{
  "num_hidden_layers": 9,
  "hidden_size": 160,
  "n_experts": 48,
  "experts_per_token": 3,
  "d_expert": 32,
  "d_shared_expert": 128,
  "hidden_act": "reglu",
  "moe_layers": [0, 1, 2, 3, 4, 5, 6, 7, 8],
  "router_score": "softmax",
  "normalize_top_k": true,
  "routed_scale": 1.73,
  "balance_loss": 0.00713,
  "balance_bias": false,
  "shared_expert_gate": true,
  "init_std_router": 0.0319,
  "lr_router": 0.00101,
  "vocab_size": 8192,
  "norm": "layernorm",
  "norm_eps": 1e-06,
  "tie_word_embeddings": true,
  "optimizer": "muon",
  "learning_rate": 0.0179,
  "beta1": 0.95,
  "max_grad_norm": 2.0,
  "batch_tokens": 131072,
  "max_seq_len": 256,
  "train_tokens": 538700000,
  "max_steps": 4110,
  "dataset": "wikipedia_en"
}
Below are experts of layer 3 (counted from 0) of a mixture-of-experts language model. Rows are named router (the router's row for the expert), down (a neuron's output weights, with its number) and show model dimensions 0-159. Each number is 200 + 40 x the weight over its row's rms, rounded and kept within 0 to 999.
Before each expert's rows: a language model's description of what the expert responds to. This comes from a sample of Wikipedia text that the model never trained on.

# expert 43
Description: Word-ending suffixes. Final pieces of words and names, such as plural s, ists, les, ency, ology, ren in Darren, dy in Mindy.
router,188,118,258,183,130,264,188,293,187,221,159,242,191,131,137,195,243,258,124,173,152,229,218,150,178,147,189,259,184,119,193,123,153,196,268,253,206,165,180,173,210,226,233,262,181,204,223,184,201,251,247,209,167,189,197,189,291,205,164,140,176,225,214,185,275,223,178,211,258,112,242,215,212,214,195,193,218,185,164,172,186,129,209,231,193,206,199,264,238,194,205,239,140,218,234,249,175,129,206,282,157,231,171,213,197,199,242,231,171,259,238,253,238,168,240,172,236,246,133,216,203,162,246,235,204,139,202,222,201,205,205,172,110,209,190,144,173,185,205,164,235,173,121,264,203,165,156,187,212,177,227,230,210,249,216,236,145,177,261,205
down0,247,158,167,161,170,162,183,165,99,118,184,192,234,194,237,219,231,128,170,229,190,242,88,178,188,245,218,224,269,173,211,290,212,233,181,281,182,200,233,222,240,205,231,246,252,213,189,241,183,159,154,205,187,210,194,188,167,175,198,176,182,146,262,207,208,178,161,183,261,169,239,238,183,143,152,150,191,143,178,236,275,232,251,162,188,197,217,298,236,175,175,311,242,233,236,169,194,164,217,204,287,215,255,212,120,161,208,147,220,224,165,180,256,228,189,182,183,274,194,256,152,171,196,241,212,247,268,145,207,134,173,228,188,201,207,242,206,178,172,170,149,234,169,222,165,203,211,277,225,217,185,215,224,166,189,147,164,182,210,258
down1,201,244,188,248,198,159,197,236,213,183,215,176,116,197,174,172,151,113,194,189,198,142,277,243,209,186,148,151,107,232,234,222,206,254,178,181,217,257,177,223,185,172,155,154,201,227,310,245,234,193,155,162,196,181,198,199,227,342,200,195,208,207,202,266,163,175,162,206,244,215,238,177,195,166,188,295,192,116,234,151,235,221,137,220,141,190,162,181,174,248,120,228,227,178,178,239,146,202,149,204,230,196,208,174,170,243,176,230,177,249,240,176,282,228,224,178,279,218,162,156,189,269,182,126,212,168,208,164,157,223,146,232,162,163,179,232,170,222,241,225,199,202,196,187,208,133,232,90,195,223,210,171,194,223,156,249,183,219,172,212
down2,117,237,128,228,221,239,215,283,257,194,253,173,169,215,250,201,226,160,214,247,178,243,100,171,208,156,276,130,137,196,231,170,186,183,212,166,220,191,201,281,151,224,210,200,191,220,250,204,221,183,184,218,228,137,230,118,95,183,227,172,194,185,205,213,259,177,167,191,215,237,145,145,173,168,140,222,156,223,220,191,181,184,224,183,205,140,179,101,220,212,240,173,188,168,249,274,143,166,243,186,211,175,248,185,169,192,235,304,265,200,188,186,192,202,172,195,137,174,218,152,223,189,166,198,247,199,200,205,165,165,271,164,226,190,165,145,159,212,193,189,246,224,236,254,195,196,183,209,263,236,215,316,143,185,265,191,213,222,270,207
down3,224,246,172,234,136,275,216,225,184,239,172,183,248,241,166,211,164,153,133,259,226,205,228,152,235,232,213,158,183,227,239,230,168,143,164,230,109,212,164,218,158,226,197,207,202,162,179,220,159,178,235,177,171,238,207,189,161,197,196,187,245,167,217,205,186,152,141,191,191,202,259,169,219,120,156,253,179,157,286,139,167,252,192,212,180,195,201,206,220,206,200,222,249,192,208,157,172,223,245,113,181,267,231,213,181,200,150,153,183,273,249,129,186,216,195,177,210,182,220,207,173,244,157,260,184,194,186,149,225,297,206,210,201,188,143,143,219,249,301,250,233,250,188,287,151,221,159,225,309,161,188,217,292,257,283,212,199,231,234,210
down4,210,202,159,178,115,233,241,229,253,192,174,149,158,241,130,195,173,200,154,161,151,182,187,195,264,212,164,212,241,139,229,198,169,229,112,232,223,267,256,182,139,186,219,268,142,154,227,196,188,223,156,193,243,184,245,278,258,220,141,242,271,143,174,186,171,217,229,186,208,211,146,234,215,236,195,240,200,190,153,188,176,246,204,137,172,248,197,156,152,223,235,200,229,183,247,232,251,254,223,243,139,212,182,234,153,187,175,200,249,199,198,161,249,153,143,186,239,219,195,297,217,179,166,146,243,77,217,166,214,176,273,192,175,222,104,230,166,188,220,204,213,221,186,152,270,187,164,215,300,210,162,176,159,193,216,174,209,193,157,259
down5,145,205,117,253,205,280,221,179,191,302,159,228,208,176,211,123,289,283,213,193,253,207,162,168,177,202,226,166,162,122,216,191,204,206,205,206,252,184,160,247,248,145,215,170,235,228,169,192,213,154,129,193,204,184,156,246,207,133,222,199,221,174,169,254,211,217,157,259,213,222,228,213,168,183,205,181,184,158,157,118,200,190,182,232,180,131,211,216,244,125,170,224,230,175,257,177,133,174,215,185,243,213,236,170,188,173,258,203,251,175,208,250,239,139,210,208,162,248,169,183,241,278,103,130,221,237,147,135,255,208,258,237,182,158,158,219,163,193,153,251,171,119,236,247,241,181,222,223,184,193,227,226,233,232,176,199,235,261,146,168
down6,188,171,202,157,173,203,187,193,195,235,193,184,153,209,248,147,209,227,237,203,190,226,287,172,223,191,246,184,193,188,216,232,201,187,167,152,192,150,269,126,158,195,257,218,269,144,247,256,177,193,211,228,197,295,155,131,141,134,219,226,192,187,191,254,118,187,272,263,137,220,241,258,136,203,151,192,176,200,238,244,184,215,162,236,176,216,243,271,190,152,125,181,137,186,217,166,213,245,215,166,196,210,264,208,169,215,226,293,257,165,212,223,179,178,165,118,241,238,233,195,148,197,182,156,230,287,133,172,191,110,274,165,135,204,124,171,198,181,236,217,213,220,207,242,227,135,249,212,192,201,219,190,170,207,169,140,256,183,203,206
down7,255,199,277,188,164,201,169,218,263,210,188,92,184,229,248,251,207,168,169,199,215,242,194,178,167,236,185,102,217,204,225,169,128,197,178,209,166,192,206,277,204,245,205,190,237,185,198,254,224,189,169,232,158,237,214,172,206,38,148,175,227,142,211,169,255,266,180,232,287,206,151,158,186,264,222,217,191,234,271,153,190,198,231,302,146,228,206,254,174,152,246,164,170,180,193,170,168,105,228,156,178,181,177,108,226,218,205,225,217,240,188,222,233,244,196,259,222,154,179,205,229,226,171,170,201,194,152,202,199,258,172,203,175,249,230,174,258,254,222,226,240,156,243,175,181,137,215,197,210,197,205,203,172,263,132,220,197,168,169,229
down8,233,247,187,167,173,176,221,248,265,194,227,214,170,216,268,96,155,243,237,198,210,180,243,248,251,195,229,240,213,210,202,262,182,247,229,207,222,199,170,240,272,219,231,189,237,181,232,205,201,190,185,169,190,189,214,260,168,101,240,206,218,253,277,143,130,212,269,116,218,209,127,228,176,248,169,216,234,176,170,200,167,147,161,162,178,182,185,204,155,229,203,188,233,135,246,151,145,285,204,163,216,197,249,236,182,273,159,246,167,208,171,94,216,209,167,179,201,159,198,157,206,242,220,258,183,94,246,128,178,205,283,183,213,206,224,160,129,175,190,177,217,220,144,189,185,274,192,221,171,174,193,139,209,205,208,128,239,166,158,195
down9,194,149,151,187,224,167,193,216,285,163,217,258,155,262,300,190,214,186,164,198,252,223,203,229,145,125,270,214,219,218,223,152,192,210,184,165,143,131,167,239,198,167,258,245,188,194,161,230,194,219,154,194,250,185,201,129,222,104,187,206,257,265,227,163,249,192,173,172,186,261,245,190,154,246,230,189,226,245,227,242,216,247,182,161,214,218,142,223,161,214,173,218,121,202,186,240,204,233,227,224,278,191,189,155,191,192,245,236,219,181,145,198,222,205,130,244,212,214,184,189,211,203,159,133,247,235,258,191,256,203,274,214,179,208,263,131,165,185,155,206,251,180,212,170,138,246,231,225,242,135,270,188,174,264,291,245,166,126,195,236
down10,252,261,225,174,193,255,203,188,205,173,179,198,215,126,147,221,119,167,176,213,196,230,173,238,195,152,166,239,197,229,173,178,216,223,149,156,254,221,154,247,217,209,211,166,251,251,195,65,178,288,187,231,174,165,195,207,234,257,211,261,165,151,205,155,332,210,151,240,199,189,206,135,232,217,315,188,270,126,191,197,221,193,199,159,269,233,239,174,241,230,179,190,197,199,255,154,230,231,221,184,198,230,196,209,190,191,226,193,343,165,176,234,214,228,207,232,186,166,206,221,191,180,181,223,195,189,260,193,201,191,198,181,165,249,207,189,191,180,174,115,159,205,229,163,253,201,167,204,269,207,207,233,278,189,210,188,126,273,244,169
down11,162,278,123,185,178,259,212,219,220,178,175,257,182,266,212,213,199,201,140,223,167,218,198,217,186,199,128,182,215,144,159,196,178,233,255,193,191,253,187,175,173,153,194,130,180,218,259,167,197,211,211,248,251,160,199,171,235,235,119,229,190,262,147,153,208,229,180,134,151,177,274,152,145,187,206,186,193,174,242,208,244,228,205,243,219,220,166,186,232,188,280,146,218,158,130,172,131,211,243,253,253,274,132,230,282,175,248,186,170,171,240,213,163,175,190,243,212,155,231,170,215,233,261,230,132,189,203,126,242,155,227,193,207,204,209,209,130,165,215,187,238,131,271,153,235,209,222,222,207,266,196,196,194,216,286,117,259,276,203,189
down12,204,203,281,186,195,253,217,109,178,188,182,169,186,277,153,218,192,172,199,259,152,79,176,183,168,174,185,148,148,227,206,237,208,269,208,205,218,92,199,197,199,228,183,227,201,161,202,237,255,208,191,261,199,95,223,142,209,269,256,181,190,218,150,233,224,176,139,239,210,224,225,162,155,237,145,195,209,269,231,174,186,269,141,214,238,211,213,134,236,248,205,195,225,274,165,240,182,217,146,168,221,228,214,165,184,180,241,103,184,176,246,160,160,182,181,206,236,207,208,172,208,308,208,227,181,146,219,228,126,144,173,175,133,152,240,204,160,220,189,235,245,130,208,131,209,173,113,189,214,193,239,220,223,187,197,186,196,202,168,195

# expert 1
Description: Foreign name vowels. Vowels and short endings inside non-English names, especially Slavic, Spanish and Portuguese, such as Andre-u, Córd-o-ba, Tomá-š, Smill-ie.
router,142,169,224,239,151,150,166,173,235,141,170,212,218,210,213,212,216,212,167,185,88,234,190,174,225,247,185,131,137,187,198,179,149,235,216,219,184,187,184,164,167,219,195,161,170,266,230,204,140,227,189,213,237,249,135,160,258,178,267,232,180,267,221,202,223,97,207,193,250,157,226,227,240,192,190,222,144,261,282,208,251,121,204,154,232,250,209,165,213,192,219,252,235,98,168,209,169,186,252,223,199,177,188,237,216,145,192,189,154,276,150,236,206,217,206,278,131,221,164,185,140,239,213,161,180,172,232,250,220,186,162,162,148,216,199,209,222,221,121,231,243,189,237,251,248,151,193,189,188,266,193,129,272,155,230,144,170,232,152,234
down0,271,234,140,235,207,216,129,128,251,219,153,216,247,126,249,223,172,159,201,166,192,229,206,214,194,108,207,208,165,195,149,203,137,206,272,221,216,265,245,171,147,235,175,175,208,225,203,185,207,298,186,239,210,244,160,192,238,144,189,157,216,240,130,207,165,252,241,202,206,228,218,224,186,187,163,216,249,176,207,250,228,214,214,256,219,171,234,197,219,173,177,187,179,166,199,194,186,247,290,192,125,171,160,210,195,109,228,187,197,268,254,250,233,178,133,198,171,151,152,226,223,221,191,241,189,201,215,242,241,208,207,175,147,198,246,257,134,147,158,238,160,158,245,246,123,208,310,151,205,118,234,168,278,195,184,166,240,169,227,177
down1,201,174,218,247,219,140,265,184,238,215,225,174,191,178,124,228,233,240,201,234,166,176,201,188,150,252,202,236,199,225,237,174,272,211,185,176,128,235,191,248,209,249,209,194,142,174,230,202,214,209,302,236,173,116,304,134,187,257,206,179,149,223,211,231,177,214,219,233,184,185,284,202,189,144,236,238,167,258,210,156,233,210,240,221,156,231,179,129,165,234,234,140,251,198,205,233,217,182,154,179,90,274,160,182,225,171,187,216,144,230,214,214,178,216,235,254,233,136,206,174,233,215,202,157,209,206,135,188,167,298,119,228,206,229,192,128,201,255,214,242,157,220,132,157,143,209,162,253,122,227,206,177,217,152,190,202,266,240,190,175
down2,190,218,219,252,174,190,176,197,173,179,171,192,190,208,224,217,220,174,188,183,164,217,224,158,209,163,245,214,194,157,229,228,159,158,216,232,234,226,246,222,256,186,177,144,201,160,183,151,252,149,233,275,243,154,115,190,216,129,249,234,205,192,224,165,105,191,207,220,161,219,120,129,233,218,201,128,118,144,235,261,219,183,219,202,258,226,161,172,228,210,191,164,214,158,213,190,216,143,219,275,198,240,207,211,218,177,274,217,238,213,214,195,234,150,140,196,204,250,109,184,161,168,167,203,182,209,262,126,191,209,163,219,236,199,238,197,187,215,137,169,98,184,234,164,293,178,241,230,243,107,268,150,232,146,275,208,153,253,193,121
down3,230,252,154,239,236,191,259,202,166,155,186,188,237,143,172,231,218,240,181,203,153,149,215,216,214,159,208,156,228,212,180,288,184,196,169,182,84,198,153,139,186,234,231,182,257,229,193,106,164,196,176,184,224,197,198,219,173,337,252,246,170,232,179,229,208,195,140,179,233,227,370,192,228,139,258,174,202,174,223,108,227,224,150,218,258,260,245,231,194,174,143,218,204,185,172,235,127,183,189,150,169,166,185,181,213,254,186,215,203,197,220,138,187,112,214,191,158,250,218,157,170,236,226,281,213,182,205,197,237,192,207,170,174,185,187,260,171,204,212,179,237,122,218,226,177,213,194,203,199,221,190,277,213,217,192,164,170,242,172,213
down4,212,222,229,164,273,207,253,161,143,221,222,145,246,226,141,279,251,258,163,179,129,107,219,217,254,241,200,171,268,181,233,202,265,139,215,119,158,188,174,187,192,154,179,233,193,257,132,161,157,176,191,181,234,182,203,236,218,253,222,225,138,200,231,224,220,172,171,147,269,228,237,192,123,143,155,190,228,229,258,123,219,167,225,95,180,219,240,187,224,206,279,165,195,187,176,123,222,213,153,219,242,206,135,181,190,189,139,242,156,222,234,206,204,182,244,190,179,204,308,192,200,164,190,188,197,224,177,231,161,235,178,242,211,186,156,229,233,265,147,159,191,180,234,125,195,212,156,196,209,223,191,234,219,103,178,197,214,235,245,207
down5,318,247,158,244,158,209,179,221,272,171,131,200,181,160,143,190,178,142,208,250,240,195,171,222,258,205,211,214,190,220,226,138,221,190,231,167,193,200,205,260,195,187,195,235,212,204,252,156,247,147,156,229,177,245,213,164,162,142,193,252,220,201,216,176,94,189,190,186,239,191,197,132,228,123,166,248,252,241,204,185,165,157,184,312,176,239,203,201,159,197,167,142,176,179,173,189,97,204,275,220,172,224,161,195,208,193,227,268,219,225,220,265,257,133,191,215,188,197,274,127,220,251,286,263,187,192,173,211,176,245,186,203,237,234,165,203,125,214,198,179,292,216,185,158,161,207,185,153,199,269,214,188,164,189,176,147,180,148,227,231
down6,193,184,258,116,184,208,197,257,170,180,211,218,143,226,161,221,200,176,186,161,151,156,211,232,223,203,107,152,121,225,205,132,199,134,196,286,153,184,164,216,215,202,302,178,258,239,239,215,198,229,188,165,181,139,163,218,221,241,253,227,152,199,173,203,230,315,143,163,234,136,232,235,197,176,194,208,133,218,201,153,301,205,149,213,194,289,198,165,184,169,185,267,203,240,218,213,213,201,193,231,208,202,202,165,242,181,120,169,216,213,229,181,202,238,256,212,181,193,177,183,158,220,211,249,253,239,202,252,174,248,234,189,215,182,169,136,151,303,157,221,193,169,187,207,163,262,222,173,199,208,202,201,221,195,162,229,97,230,296,233
down7,246,249,200,248,218,252,267,223,175,226,219,200,159,164,298,194,214,247,175,152,229,226,143,228,162,186,257,191,284,255,190,267,233,115,191,197,236,276,240,190,205,250,215,228,161,191,247,193,269,212,206,222,188,176,128,198,165,178,300,163,140,173,155,188,198,212,189,183,216,133,207,152,225,200,285,172,142,94,182,213,221,159,149,145,174,190,205,262,167,273,214,248,314,138,214,269,183,230,206,216,188,233,181,135,168,181,110,165,171,205,140,201,188,194,222,142,206,216,148,233,187,178,210,160,194,241,186,267,150,200,215,189,237,148,196,238,159,199,217,171,198,220,221,226,234,227,175,241,185,221,180,226,172,185,211,274,225,225,201,228
down8,220,181,214,163,184,193,181,257,186,138,220,268,204,237,182,184,275,187,242,151,226,121,193,239,246,219,202,199,158,261,192,177,143,231,215,181,131,236,172,240,201,196,205,132,172,192,188,157,173,225,143,226,180,171,193,250,207,194,106,216,201,197,279,142,214,144,161,241,191,188,264,213,274,206,169,189,167,171,201,174,229,209,245,243,157,201,185,178,199,192,143,166,201,155,172,210,247,220,154,268,207,183,233,193,263,141,175,259,220,252,209,211,246,153,177,242,157,239,247,282,206,243,157,186,250,200,170,175,342,154,152,142,248,265,185,184,129,222,254,216,147,193,167,244,202,191,193,150,190,202,252,112,221,139,171,198,154,203,203,276
down9,206,172,165,237,252,119,151,255,172,217,273,210,150,171,103,233,169,170,225,260,184,191,206,178,236,199,216,243,193,265,215,182,148,117,132,128,176,204,239,269,235,157,209,194,284,232,204,146,204,175,212,214,156,265,276,286,203,222,204,198,262,254,220,158,225,153,201,191,242,117,178,219,191,184,204,214,208,162,186,230,140,202,246,154,190,266,174,215,186,208,120,151,204,174,203,218,135,185,187,147,158,270,260,188,221,204,148,163,150,219,197,186,243,258,199,189,265,158,167,214,222,128,215,241,235,206,177,197,167,205,210,146,212,276,186,202,177,181,221,292,228,129,243,156,143,208,220,192,201,221,205,194,176,132,216,202,224,159,162,249
down10,159,228,240,200,211,269,195,229,218,229,186,197,125,187,155,148,194,179,233,180,237,213,177,218,156,178,200,159,232,127,241,232,158,235,241,164,219,156,262,191,262,237,202,237,171,195,183,215,185,257,207,197,225,53,133,225,247,138,261,204,141,136,184,230,150,221,170,144,172,208,248,258,247,183,185,195,267,198,273,234,166,152,187,173,168,194,212,258,216,115,186,204,213,178,212,118,255,196,251,191,253,186,230,208,276,163,269,168,182,212,215,175,239,207,170,230,195,115,217,302,164,232,225,200,137,178,161,210,260,120,171,193,226,166,203,235,188,229,188,262,215,243,182,157,222,141,263,214,177,191,167,212,229,276,203,171,199,165,206,186
down11,257,266,178,178,191,189,215,110,228,238,200,145,271,227,183,195,81,177,265,156,252,263,195,178,201,181,232,202,278,153,142,175,252,257,221,233,226,244,191,210,214,156,159,169,182,235,202,150,248,97,138,212,193,249,217,204,175,249,236,207,170,207,156,178,195,187,247,148,284,194,255,128,192,195,208,149,128,201,200,191,188,163,222,106,212,261,206,182,139,239,231,191,162,210,262,201,159,181,250,215,181,201,199,238,159,137,232,200,206,191,167,227,255,106,261,186,144,217,195,172,242,190,264,228,251,180,219,200,155,221,218,241,172,174,199,201,223,227,252,147,210,223,217,163,192,149,163,210,223,174,133,212,152,226,233,259,162,261,207,160
down12,232,201,198,256,193,176,172,222,158,164,211,132,153,157,187,188,163,234,188,156,197,147,125,181,199,223,218,167,189,235,241,263,205,247,240,253,205,187,132,243,200,208,242,219,288,148,231,276,197,226,206,229,200,175,211,193,161,198,230,159,124,188,217,254,213,198,227,209,309,250,188,144,260,187,221,188,193,231,217,219,224,185,233,219,176,246,190,186,177,198,168,208,153,226,250,248,250,164,317,188,218,200,181,262,245,264,177,218,140,209,208,222,133,271,313,153,172,252,224,204,154,193,134,254,174,169,253,216,181,218,157,173,134,182,208,176,158,163,246,246,147,183,127,215,246,180,236,282,161,260,173,205,214,139,123,207,198,175,219,192

# expert 2
Description: Place and institution names. Second words and endings of place and institution names, mostly in tables and sports schedules, such as States, York, University, Carolina.
router,169,263,252,229,205,221,256,148,142,179,211,149,209,152,123,250,187,259,230,238,165,206,266,209,186,151,146,154,189,172,233,139,204,152,244,168,226,235,263,111,121,255,255,253,230,260,189,145,180,252,160,183,210,198,204,198,219,157,218,172,120,224,198,192,244,224,157,171,178,174,234,226,218,265,233,244,147,196,241,221,273,192,243,178,195,220,241,261,208,188,235,222,245,185,183,170,190,227,215,214,219,211,175,158,163,250,232,106,156,200,198,235,164,205,180,177,232,136,239,169,185,231,173,152,137,219,172,208,175,177,172,209,122,143,182,156,219,283,205,131,194,151,233,267,265,236,203,144,265,248,216,259,223,140,220,172,191,164,226,244
down0,157,193,203,191,197,187,173,98,202,194,188,157,178,161,207,228,177,232,151,218,211,220,266,255,173,221,241,233,170,277,222,263,189,190,199,183,209,212,180,154,169,216,275,161,262,197,173,120,153,232,234,154,225,180,205,234,233,167,144,199,197,163,214,232,224,220,193,325,188,217,221,264,191,234,221,166,160,223,258,194,230,182,157,183,186,240,201,133,222,128,160,169,252,233,196,191,126,194,220,80,158,161,183,125,271,225,270,156,171,238,186,232,142,179,190,129,188,208,214,253,192,182,214,232,180,206,186,273,198,255,180,166,241,232,221,99,230,228,173,255,214,235,186,312,175,168,151,172,171,202,198,231,195,248,168,196,227,187,229,131
down1,101,203,196,189,228,224,227,211,226,182,193,236,218,234,184,184,216,208,259,228,213,190,184,222,274,237,137,239,170,195,220,175,152,234,266,256,141,199,105,276,213,185,265,186,218,121,177,229,216,217,174,187,128,214,197,164,191,189,211,239,168,146,239,246,193,278,164,173,172,184,194,276,226,173,189,232,130,223,185,135,139,200,246,176,282,235,247,185,222,148,136,251,154,238,291,184,257,238,139,234,89,143,243,270,195,128,159,242,227,161,232,277,181,194,231,187,215,196,209,196,160,241,155,195,200,112,179,178,154,167,220,204,189,174,185,234,219,150,147,158,212,183,168,173,237,229,180,237,219,209,212,192,180,190,210,178,160,259,154,198
down2,173,220,225,283,269,276,216,221,266,202,162,234,156,202,205,211,135,229,225,205,159,102,221,210,114,178,252,219,186,234,175,178,164,153,172,263,229,167,181,254,167,151,169,169,205,141,222,195,192,216,190,139,257,254,181,238,200,187,183,164,214,175,225,206,220,225,151,234,112,199,188,169,275,268,179,195,163,240,194,250,191,282,220,161,267,232,187,213,213,293,178,221,212,183,132,188,107,166,144,198,184,151,194,182,215,166,272,176,193,200,160,255,167,209,201,222,109,218,195,140,238,211,199,144,140,203,258,192,196,244,293,142,191,179,151,189,198,196,184,160,270,238,236,212,214,215,210,145,228,183,176,196,252,215,185,137,171,253,245,218
down3,277,230,133,120,236,181,150,189,247,238,175,203,230,213,179,198,227,246,209,268,231,205,138,233,180,176,193,190,217,283,245,82,205,175,160,181,235,172,102,255,260,141,267,213,215,156,244,167,167,208,187,163,141,170,226,235,238,186,269,174,212,157,234,216,227,270,209,211,225,220,198,234,204,252,222,251,218,269,242,164,224,226,180,160,127,157,217,160,196,200,220,221,199,150,275,194,246,193,218,184,111,146,227,207,212,273,216,200,153,173,153,201,154,120,178,176,193,139,228,200,227,241,184,228,239,176,151,254,248,164,224,222,237,208,215,211,198,276,180,182,160,120,185,138,230,226,185,212,163,210,181,256,162,204,211,258,194,200,159,272
down4,215,185,223,272,144,167,178,163,208,228,181,270,233,197,147,148,167,132,235,209,209,146,254,277,220,224,178,199,201,225,188,166,232,192,207,299,181,222,203,192,228,291,243,212,252,224,232,160,239,236,177,203,237,241,180,218,154,244,223,263,114,144,169,198,252,159,233,230,182,240,224,145,276,195,240,231,250,244,143,223,209,294,197,204,183,215,221,151,156,250,195,250,205,156,187,251,188,216,219,158,211,136,179,140,95,255,174,226,131,117,251,187,210,179,174,179,163,259,162,204,192,167,206,240,162,201,205,206,205,223,179,184,255,156,200,229,222,261,237,119,205,145,160,237,225,228,162,178,215,160,241,181,173,113,151,192,179,192,137,179
down5,236,170,182,268,171,236,221,144,175,182,176,190,252,171,266,201,200,198,235,130,174,184,211,234,220,197,166,200,249,230,192,195,220,254,213,277,222,212,240,176,179,215,190,253,229,241,122,226,187,158,228,194,121,171,279,227,152,191,305,223,217,184,253,202,168,200,199,162,274,201,178,173,205,225,250,223,256,159,238,190,288,188,205,218,187,224,173,275,165,231,194,138,218,261,185,255,200,243,271,159,122,250,198,194,152,154,170,222,216,108,201,188,229,207,173,202,272,268,242,210,199,144,249,181,189,232,166,182,136,171,263,145,176,164,130,161,154,138,236,243,267,179,242,199,223,212,221,192,159,133,235,182,238,110,166,184,217,189,148,191
down6,235,190,174,255,208,278,143,256,185,255,134,263,127,225,244,216,188,268,224,234,233,189,192,201,216,202,167,243,251,169,213,215,230,203,280,198,220,301,167,210,153,208,200,215,233,184,299,119,154,231,207,115,180,209,185,219,221,156,211,195,179,158,150,234,157,140,195,226,141,167,194,199,297,186,208,210,203,177,225,164,158,261,177,125,212,199,220,182,138,192,179,170,212,187,213,56,215,211,191,169,274,200,234,241,201,231,197,203,209,251,168,191,177,187,174,226,222,227,134,217,220,229,285,203,219,187,120,232,179,174,153,133,204,133,229,138,205,225,218,220,202,221,220,185,152,210,205,237,170,249,208,209,237,271,196,175,229,164,152,122
down7,172,193,176,143,199,249,147,190,187,231,185,146,186,200,157,235,147,252,207,271,212,257,188,162,187,166,166,183,283,199,177,197,252,212,214,222,234,258,199,232,255,219,258,156,183,166,173,219,157,234,252,185,202,186,201,163,184,348,210,207,158,180,192,222,134,223,199,188,153,212,267,213,229,206,195,246,183,229,138,164,177,236,128,146,204,227,197,167,177,190,104,256,221,144,181,197,184,132,123,216,115,238,169,215,183,247,161,185,174,232,223,204,181,223,278,187,204,191,190,195,166,217,285,240,223,247,323,239,179,209,211,103,206,211,175,130,164,208,214,179,192,139,176,231,158,259,217,216,125,216,182,182,212,197,230,256,246,216,248,173
down8,208,181,189,201,153,213,108,175,170,254,201,203,197,104,236,182,152,190,273,179,247,170,219,263,177,179,298,223,210,224,239,212,226,280,187,167,289,145,252,215,256,211,253,248,166,139,301,267,219,176,222,175,206,166,189,192,247,164,219,213,136,157,240,214,184,188,196,185,214,173,159,159,239,244,243,138,208,209,152,189,211,178,165,175,226,300,230,168,130,172,143,207,151,139,241,191,204,200,194,144,224,169,179,159,177,160,260,236,260,152,219,151,162,201,242,209,207,169,180,226,223,144,188,203,138,216,188,243,187,162,211,198,229,181,257,74,216,226,223,165,210,206,150,206,278,162,241,261,182,228,208,233,215,186,232,142,198,220,222,225
down9,190,197,200,232,242,214,299,184,246,150,211,229,182,187,149,242,188,210,249,254,183,165,173,155,213,214,215,280,251,209,164,213,132,208,223,131,137,139,156,170,175,166,155,190,211,187,156,227,200,209,278,217,169,196,244,116,206,294,310,176,140,193,206,245,152,245,155,200,224,222,254,202,235,210,206,175,174,226,210,256,170,203,236,199,187,199,255,200,288,147,268,191,157,267,174,218,257,151,203,189,186,233,167,231,185,242,198,152,305,200,221,182,137,228,214,172,243,166,170,123,176,140,234,214,174,237,180,185,179,164,198,276,209,191,221,232,191,182,206,206,274,164,162,203,210,133,181,178,126,202,207,164,116,218,199,204,198,267,269,191
down10,190,250,194,238,165,196,259,205,168,149,208,179,191,269,178,247,209,230,191,184,184,236,171,158,171,217,191,190,223,186,179,192,221,177,190,209,254,242,230,252,216,133,231,206,166,169,171,177,216,226,205,188,192,90,265,187,187,278,182,176,309,178,243,215,198,249,231,154,195,220,244,149,139,208,204,148,144,147,217,161,126,300,164,178,242,226,178,199,209,157,214,220,139,255,208,177,283,196,247,125,200,171,162,149,120,199,180,109,236,217,155,221,226,190,266,84,236,208,220,225,234,156,304,141,182,164,253,260,266,244,218,214,247,176,158,195,165,191,197,208,176,181,169,177,176,219,186,217,235,183,139,218,202,256,183,148,238,211,204,210
down11,258,181,111,231,145,195,159,258,263,259,130,275,169,208,178,213,206,187,215,183,205,87,182,158,237,156,211,264,225,182,140,188,159,199,231,240,207,218,176,238,168,223,133,172,254,151,199,213,191,230,249,194,163,193,214,284,213,238,173,203,230,204,213,151,164,146,211,206,239,161,270,218,195,229,164,206,213,193,186,145,233,112,233,268,188,156,252,223,176,262,180,219,225,214,228,194,141,158,113,239,252,184,208,253,256,172,189,266,129,176,220,168,172,186,224,231,205,246,122,159,204,217,198,236,242,122,162,185,186,139,183,198,229,201,172,174,183,236,173,212,265,223,220,150,212,173,241,252,289,234,140,205,192,154,206,166,143,179,261,241
down12,270,121,197,192,191,252,237,238,147,250,170,219,194,256,210,184,148,205,228,253,117,166,194,236,161,189,145,255,200,244,235,132,169,137,146,197,240,270,206,183,195,139,241,177,180,181,231,248,158,266,211,221,196,191,223,216,179,197,190,154,154,179,234,200,176,215,216,254,211,200,206,147,187,133,143,199,202,230,190,189,242,206,195,157,243,199,181,229,194,265,194,185,193,204,239,249,233,194,324,204,262,278,139,198,207,233,169,251,149,146,232,198,151,244,174,209,132,219,216,159,164,199,229,179,164,199,169,179,193,215,163,125,257,123,296,233,207,244,216,299,259,209,149,159,180,184,199,179,217,242,256,150,184,90,177,204,183,183,179,198